From a checkpoint of a small mixture-of-experts model trained on Wikipedia.
Size: 9 layers, width 192, vocabulary 32768.
Below are experts of layer 4 (counted from 0) of a mixture-of-experts language model. Rows are named router (the router's row for the expert), up (a neuron's input weights, with its number) and show model dimensions 96-143. Each number is 500 + 40 x the weight over its row's rms, rounded and kept within 0 to 999. Numbers have three digits each.
After each expert's rows: a language model's description of what the expert responds to. This comes from a sample of Wikipedia text that the model never trained on.

# expert 22
router:525517490509452495402517606479481539459552504463493492528560444491544555442515542514512480491587501465450432503500567485510570501504550501456523
up0:582482533530500506527539524475469509479514592498477612500521400477533460456511459528463509412499474486421540497530472469495544470493480568522494
up1:540472499435524529456528568456469471485562517441564505501507516456549432488515497528377481495503495478498511560498425476559509482537450469484553
It responds to: Head nouns for people, groups and organisations after a determiner or modifier, e.g. singer, club, band, president, company, commissioner.

# expert 54
router:534470452483447478421538539467466563464550536457496443506490461498478510491534563529527494497490484467488469575526525492531497490452497469421554
up0:512447518442511545507578498444471488493512533496456509439545505442446442523566510477452455545502472529504529496495573466513537576499556561461540
up1:495412528493483465554544550524473470529501534482506536488463491496462553502504544552500575407521529508519539589507420473471491402480500481505472
It responds to: Words in sports reports on matches and seasons, such as round, loss, win, touchdown, scored, runner-up, and for in "substitute for".

# expert 7
router:513465459508491491449490501507478492456553570440484489518490417442493528405506557568438473496515472453446479505518534497568529533501519529472580
up0:484566532524443480534492509522432522517489511596528522568486526459420536477470534556509523522532534566480481501538470386434473590530492517537498
up1:478476524587471509470481515506468483419456439488429431495529454480437531538505551461497493474476555503551515517504432484545550504513499464506441
It responds to: Cell separators and spaces in election-result and demographic tables, plus row labels such as votes, median, Turnout, Informal, females.

# expert 18
router:557475476510504475424492518490507493492545560427486550534501451428498504419508541539501436461502496489439493539517498484518536554495581533496559
up0:515485485483466549550465513481532484528506548490495492546500496481453583508444560495454491447595468436494514475473546469550512575488509474470529
up1:501521556480425507497548527551478493555501547527453539546525507485503534498510543521482506538537425524442514517497503514519493528510486536545602
It responds to: Units and symbols in geographic and technical infobox data, such as degree signs, km^{2} exponents, "N " latitude, Route, Highway, Register of Historic Places.

# expert 2
router:557489495492463505402532591475481499486533535477473511511535461429501535470570563556503460447554444466423477542470564514482538524430543482479509
up0:497464583521502470555461527530415468476554529495576452496569508401531519483462517551546519534473534492533497488514427558515472446517461539467530
up1:490430576468458561478410459473484524513539523460474456484574455490505532509467464487509484446517471564497472507540532554537545512472509478449536
It responds to: Adverbs and participles right after is/was/are/be, such as also, not, likely, often, still, been, known, later.

# expert 40
router:553437507458491507393487501474468492448615564436510506453548463434486503423507527542521472449510487436464477530482490494519577521494538449483589
up0:562475473444516490409459552485416530518500517475425527498512563509542521532527494475503508541437501540457514520483533415563500495548579467512411
up1:535460514534506497507521498498449506550495479496494511494482520511460460512493490422494443513533487535504420525524501475481552537491554506488514
It responds to: Punctuation and values after field labels in infobox lists, such as brackets after UTC offsets, colons, dashes, and coordinates.

# expert 45
router:496449443510421469410551474489482563510574557444518489525487426487481530436482568529508446465487481544451493571528497498526525515460488519457559
up0:528452536483510528435634540487434517523503546531572483506522500473596427490491583525502439404511517525524531481487485529534500489557506463462477
up1:480486491594481547483448430469492526419534497464451403430508416505465457519448530544508531488500563450495486528456542526549549510502444519475524
It responds to: Sports vocabulary in season articles and stats tables, such as football, basketball, regular season, Track, Offensive, plus table pipes and dashes.

# expert 27
router:526455450514474517488504526456491546469538534490503522536512413416505527454508538538517454480519437451452471534547526464516564546457530507472536
up0:553464508454537550493545526535468485458554588483470530522521502496545466472516517461417508540549537559499487446514564523500485466505517503563442
up1:502459502589512505506543496486523528543518499462497546579492469516457456545464474515470460548558471428496435492532542465582473520433467530482444
It responds to: Periods and closing punctuation ending prose sentences, such as city. and )., with occasional mid-word pieces and etc.

# expert 21
router:547531448456453523428503610485506517465527481459502494522595436456498535494529521513511492477540514441449457570537575474493543513473535477458547
up0:499462489422445524551533510530503479486504481542531584529473475490498496474473540488503568571477502415580426573522445500541519463433422464423529
up1:493457462456550520570475522460409537510478509507451481506526490410471447533492482475571585478492472534536510559488515552543477594500598461544491
It responds to: Common nouns after the, a or his, before of, to or for, such as support, development, design, way, effect.

# expert 26
router:520486471489486515487492581466476520444550560463520525525543427466489486413521544548482472504496466453467440516564501462520517516466493462481521
up0:520470440518483506442543565462539535578511581515568515512485469457509450515535513557540473488567468461566481522520529520512562542504491526465506
up1:489498451503503497465495539503484462436540564472480545550452498484547539507525450553512505463479498437514423540529504460499546524523485503498485
It responds to: Middle syllables of names and uncommon words, plus numbers in tables and citations, such as Cer-ru-to, sph-inc-ter, skirm-ish.

# expert 33
router:531458422481459524482510478500497556450540540475525523486513406447551522429498530515491433453512478425470462515536513470518524562518516500478543
up0:489478518501469550463469499488527437472571522464548515581550473485477521508512556518458541589576483535472485527568577453475535479431470518448490
up1:530571587508542547466441480515545508511533573515550557507454554500509551550514490502478499506493479460473535478494510542493504466456464472483482
It responds to: Pipe separators between table cells in Wikipedia tables of stats, lists, election results and episodes.

# expert 42
router:584469440534449541434530564474447516442528587463494546557483501466510545481492531555464463459485474485476418548557528437544514558497540490485513
up0:466549503427488473480428493545520533561556398486489560430502481513441487493493469481508589551572507511461532550492471522554491526478545531456535
up1:490454551508477601522499554501490488497504510556473450419525492482603513506484492481502446465469507474484504498487461555520490450463527489483474
It responds to: The determiner the, and possessives like his, its, their, after a preposition, as in "of the Squadron" and "near the mouth".

# expert 31
router:535493442504521561454517515452505524453568582449538533557510438481510520419533572543474466482504482444448446524529519500518511550465530496483517
up0:562436473521506494505438470470518481471432454587569478510524493483509555464505504512568535515539519478424413444381489524513492463474494476436529
up1:527486572529437475506468524493553527538499499562475455476494453463481507600541485509499452499569516531550500454511498499458539437514570518467461
It responds to: Hyphens, digits and colons inside ISBNs, scores, times and decimals, such as the final dash in ISBN 978-0-00-722570-5, or 5:00.

# expert 29
router:525478475483490520488495577472484526456561560470528527526543420469496487408530551548482481502498463448463432512561514474514518515464496467482528
up0:500513516483530538480505575520546521470501559494483553588421498488482544486508460518420452418528510490522497519490486458472522535450489512457491
up1:552504490467514533497508492464459537478540522519517545529533474483474544468513542444484487458477504391505470535484572450515533592505486510514451
It responds to: Pieces of unusual personal names, coordinates and a few military words in lists and tables, such as Whit, Ber, Loh, sky, Infantry.

# expert 23
router:515512454478488504406554595464440525484517533462562585520535454443578546464529510486469442457526471423455480539520551473497533493423533530466538
up0:507488513537488551448527474505465521525476493557541497505497532519481512441508509472481479593522531465454519579478526476499501493455441507516455
up1:467551472459454519502535489492554476481516501480530519481544350588561448533540498537538476464522458494521479543585617426491457538505511530507552
It responds to: Verbs and prepositions after a subject, typically followed by an object, such as with, gave, called, received, wrote, won.

# expert 61
router:508437501456433540484554501439487535441560555450556517520547490462495528402502539548473483503512474424413475531538560412559553537459538495430520
up0:443650485519419471467507481481472455506473494512478501498484499502477510616528557471504468489518484518452502487551559498524502469538530503388514
up1:598542479508453513479444470552468502541541462497537437476620519511419554449535541569528516498568513476484468495557540426443541562470527507462534
It responds to: Line breaks and dash bullets ending one list item and starting the next, in cast lists, result lists, taxonomy and infobox fields.

# expert 6
router:512480470493482520482498582466485527448550561468520525527542430464488489411531541554483468502504456455458440521565512467512518519459491473486519
up0:482507486454531471464557477509514514484524528507546532604456510459490493452560505469442500519485391493493457443546593512564490605464538492475458
up1:538464474523515587462523463503458494527557510513541483595485496473492482527464529568449457462534497496485473562558522489495533545458534465497425
It responds to: Word pieces and punctuation inside names, numbers and terms in lists and tables, such as Stro(h), Riz(ling), Heavyweight, decimal points.

# expert 12
router:515471468496498523491509579464477532459549559466525517520551430459494482410524539548475480497505468458471445515561509463514520523465493471483524
up0:484461523540540466448530449486462492462541490468506498572487535512442480530559517538502514522485477474514435520463572475541575589476488484479567
up1:484525491472531560453523509541508558517531518512478584541537413424620492476496486499483524482510450411468513442509516472455474485552490423444580
It responds to: Pieces of proper names, often the second or later part of a surname, title or brand, such as Mac-Arthur, Var-ouxis, Ivan-hoe, Hamamel-is.

# expert 16
router:518476469488487522481505571467482526452550562467523526530540430469495483406531545549480475501498459456463437517569508471519517523468505465487517
up0:552439470548461473445551470482532522509471586489575483494486487486467518517464549465438485484543508462474545556526493496474466542443501465495481
up1:545538487465523477487505498485521565471547505446537450536498507448501491457426480474537468464588510496552477491564579476511553514543522517509486
It responds to: Opening pieces of proper names and technical words (Helm-ut, Micros-oft, neur-oscientist), plus closing == and === heading marks and table numbers.

# expert 36
router:554470496447444551467542523440524533456552543426573513573500472457519515444521571488529457460515433453438467556540534410540568535455532492389491
up0:541504483513522555495480538538491504504468465485470497498515434513559473557625444433523439488546498478441516543486525471409485559477512460449531
up1:571520478538461463437450507538558474458536497429446555558513486507498465422536499498522458494471488493559494507498527472470531480437539477418490
It responds to: Closing parentheses and quotes after years or names, especially in headings and birth dates, as in "(1987–1991)" and "(born 1958)", plus line breaks after headings.

# expert 62
router:518482470493483517485505574473477525449544564475522530526542427468485491413533553546480479503499466453462436517568508466522518519470487466481518
up0:527460442511494521407513488435515502434496586497517503534485521455551501456514505495425502428520452543444510529536510492451541550505536516447430
up1:479480437472427524418521508409519523433534532538523552566554454487466537470484513505502530440482492458428429489516535477527519578472502507427548
It responds to: Word pieces in Turkic, Arabic and other non-English names in sports tables, such as -bek-ov, Galatasar-ay, Maj, Kab.

# expert 19
router:551454472507492478431538513489472547446513547480531478558525472468512561470498489529510500480568488478414471521533511475541536505499490455495521
up0:486544535519516527507531530458534507522503544485473563564511436500439509499472502469517470512487513481513499498392529485540488489526532433491539
up1:495576484550512484461430506453497513499531516517473514444484438535550451521500506480487483424459478454524479569472545531527534536545544492439489
It responds to: Words in short descriptions of people or works after a nationality, such as politician, footballer, and, former, television, in lists and lead sentences.

# expert 13
router:515480473490487511486506583467479530445544560475526534525539428467489486408523539548482474501502458454460438513567515468521519518469495473485515
up0:508442544414476520409510410451529533439573528542532480502484521461521521466529495528461501467512456487450467504542500462503503479478525509488502
up1:455401472518455535458516494431430522534509529498494503447476453452548513520510562510538553523499515439477389471462474462454517496458498552491462
It responds to: Pieces of Spanish and other foreign names in lists, such as Vig(il), Loz(ano), Isid(ro), and numbers inside sports or statistics table cells.

# expert 35
router:502458483490473495433499567472482590462521509490561519515553430459565577465542518519527452434524440471459464532526554458546554553420521420479530
up0:580433529493529585536521567510489546498541472490492584566555516444496527530489546485471550544478535457509444589490515480530585517516486461492520
up1:535501426495444487515514517490485520446541484451495513460506493539533543496491497507528510424550547519542514509453437411539551477514499526485570
It responds to: Commas and conjunctions linking list items or appositions, such as "and", "or", "nor", "etc", and "as" after "such".

# expert 39
router:560475478510474540426523636449465559512535522509516546523507470473492559469506494553507463439516435457422467582511548485556545509507550497441553
up0:431523472521491564468435469476522473469546514540372488443525538479521509486549503503463522536531492486484472494516530543548458564474523492506559
up1:466525490475502525460459522401502490468499476489467513406499458478478529496560503476517471507526545481427511448504527465492492498415526479471538
It responds to: Auxiliaries and pronouns in running prose, such as was, is, had, he, she, a, and it after made.

# expert 49
router:549482461480478518388508566461511492492539529499501473522539433457528476423510552497559486490504474477459466569507506459542567480476515471432586
up0:493531515504547456473570468509514511492460520468524541587486544431490524504482508516524438506532535474483517461513488491477450501501605456480476
up1:497516462515574527519475530478499475512526531451465467526510522493436434422500472554426500571460490529539520495512532539477475521489505483498491
It responds to: Nouns naming an occasion or period in career and election text, such as time, election, season, medal, years, after first or the.

# expert 11
router:513477464496491509495492567469464528450549567465510523523550427460480485407535525550477465499502471456477441530570506464519518525474490454493523
up0:485508514544558485564515536500441544513573516488463547530474467484472485530484550475501401456485489503481493496434600511486485549465459529453535
up1:514456479514470513462431530522493548514552503478468532521582459499480513461522485536483547494470524426440462522435540511606552568454515503505509
It responds to: Middle or final pieces of split surnames and place names, often after Br, Gr or Tr, such as Loh-an, Dres-cher, Amher-st, Black.

# expert 28
router:575472480540502509407489550468485518429539532470535538501523485430516537494571530497466509406517482486475503540497549510494552513523534499471518
up0:451464504443443511461534468500461521479490536409539440529547423496485462485506501491579517474492578502445490508515445424514488505501473447532511
up1:510475572523553508515501514491494469387528463484553600500535468510517548534453457532469495527580423453460444498499534484559478540527554502527569
It responds to: Articles and possessives before a noun phrase, mostly a, the, an, his, her, often after in, to, as, e.g. "died in a car accident".

# expert 5
router:512484472492479514486502576460477528456549559472523528528545430468488487411521550554486478501501463453462444514559513470516515522472494471486507
up0:533519519421420514481477465424443474560497539472489538553507428460496578439523590485480436557459453424524535566544502531486499503495515548532418
up1:529459562552464528466518498521462458517507520511502557522434442488573538501455513566435531530521496511500507531451486551481494521503521484498545
It responds to: Numbers and first pieces of names inside tables, award lists and career lists, such as 1, 8, Esp, Best, Team.

# expert 43
router:546473489490468523451502495469482514454561602414526511493506413421509498453557542553455496484541480466461467537544547447511561532501485476491552
up0:478463528438485534535501451440513506472467577506546520515485468502551483471516497545541562563493455548516500471523552464492449538539534500497466
up1:505508554431557510491502540433506495539505418481532509520496473514458493386461411500508472532585519533485463535522521477551469458492551530527529
It responds to: Cell separators, commas and digit groups in vote counts and percentages in election tables, such as 57,874 | 100.00%, plus labels like Swing, Registered.

# expert 60
router:513481519462486488416481499417511502487568596495513479526518422483484544410506572511495493448549434427487461509529526464478489516452502431472548
up0:514516507510488547516505521534474489456504522505540439498490477479427562516548467521512460469489524550492442466549531514502412493495501424451574
up1:486482432500398540532550508490491518471552573461445520543549456518485572480510506551470430471605509461494511556545547468512517519506528510477454
It responds to: Year pieces like 201, 194 and the commas and pipes around full dates, especially in fight-record tables and "September 5, 2020" style dates.

# expert 48
router:545501522473432551475526509477502531445509495476516544501529422444491577481565545542539470459566462462453424556539543471525535562484551494452529
up0:535489473429488487487500543465436528516471544540459503464526491543462583500523493437480479471513530529532464450507562422484491563457532508472496
up1:445489523521511408507456482469516465598510489469447465598455494469499526491479498492509519477541426570404519497508504518482521473492476429511530
It responds to: Tokens in quoted speech and spoken-style text: quote marks, contraction endings like t in didn't, s in That's, plus sentence-initial If, We, you.

# expert 47
router:527457484431494526383488549459489518481557511457520506570517435458522519457591523528540445446525433487460426511498556478542554563422565483451521
up0:480508489553475449471437510468509519495502516451513538585403522498474568510469558520474457510531540570497529464478502464503530534481472507513550
up1:494503576445504561443452518484556453509528491501476455441486454523411514446532477500467590571433443514505484486501543510506506511500562441491580
It responds to: Commas closing an introductory or subordinate phrase, plus subordinators such as when, since, while, after, because, However.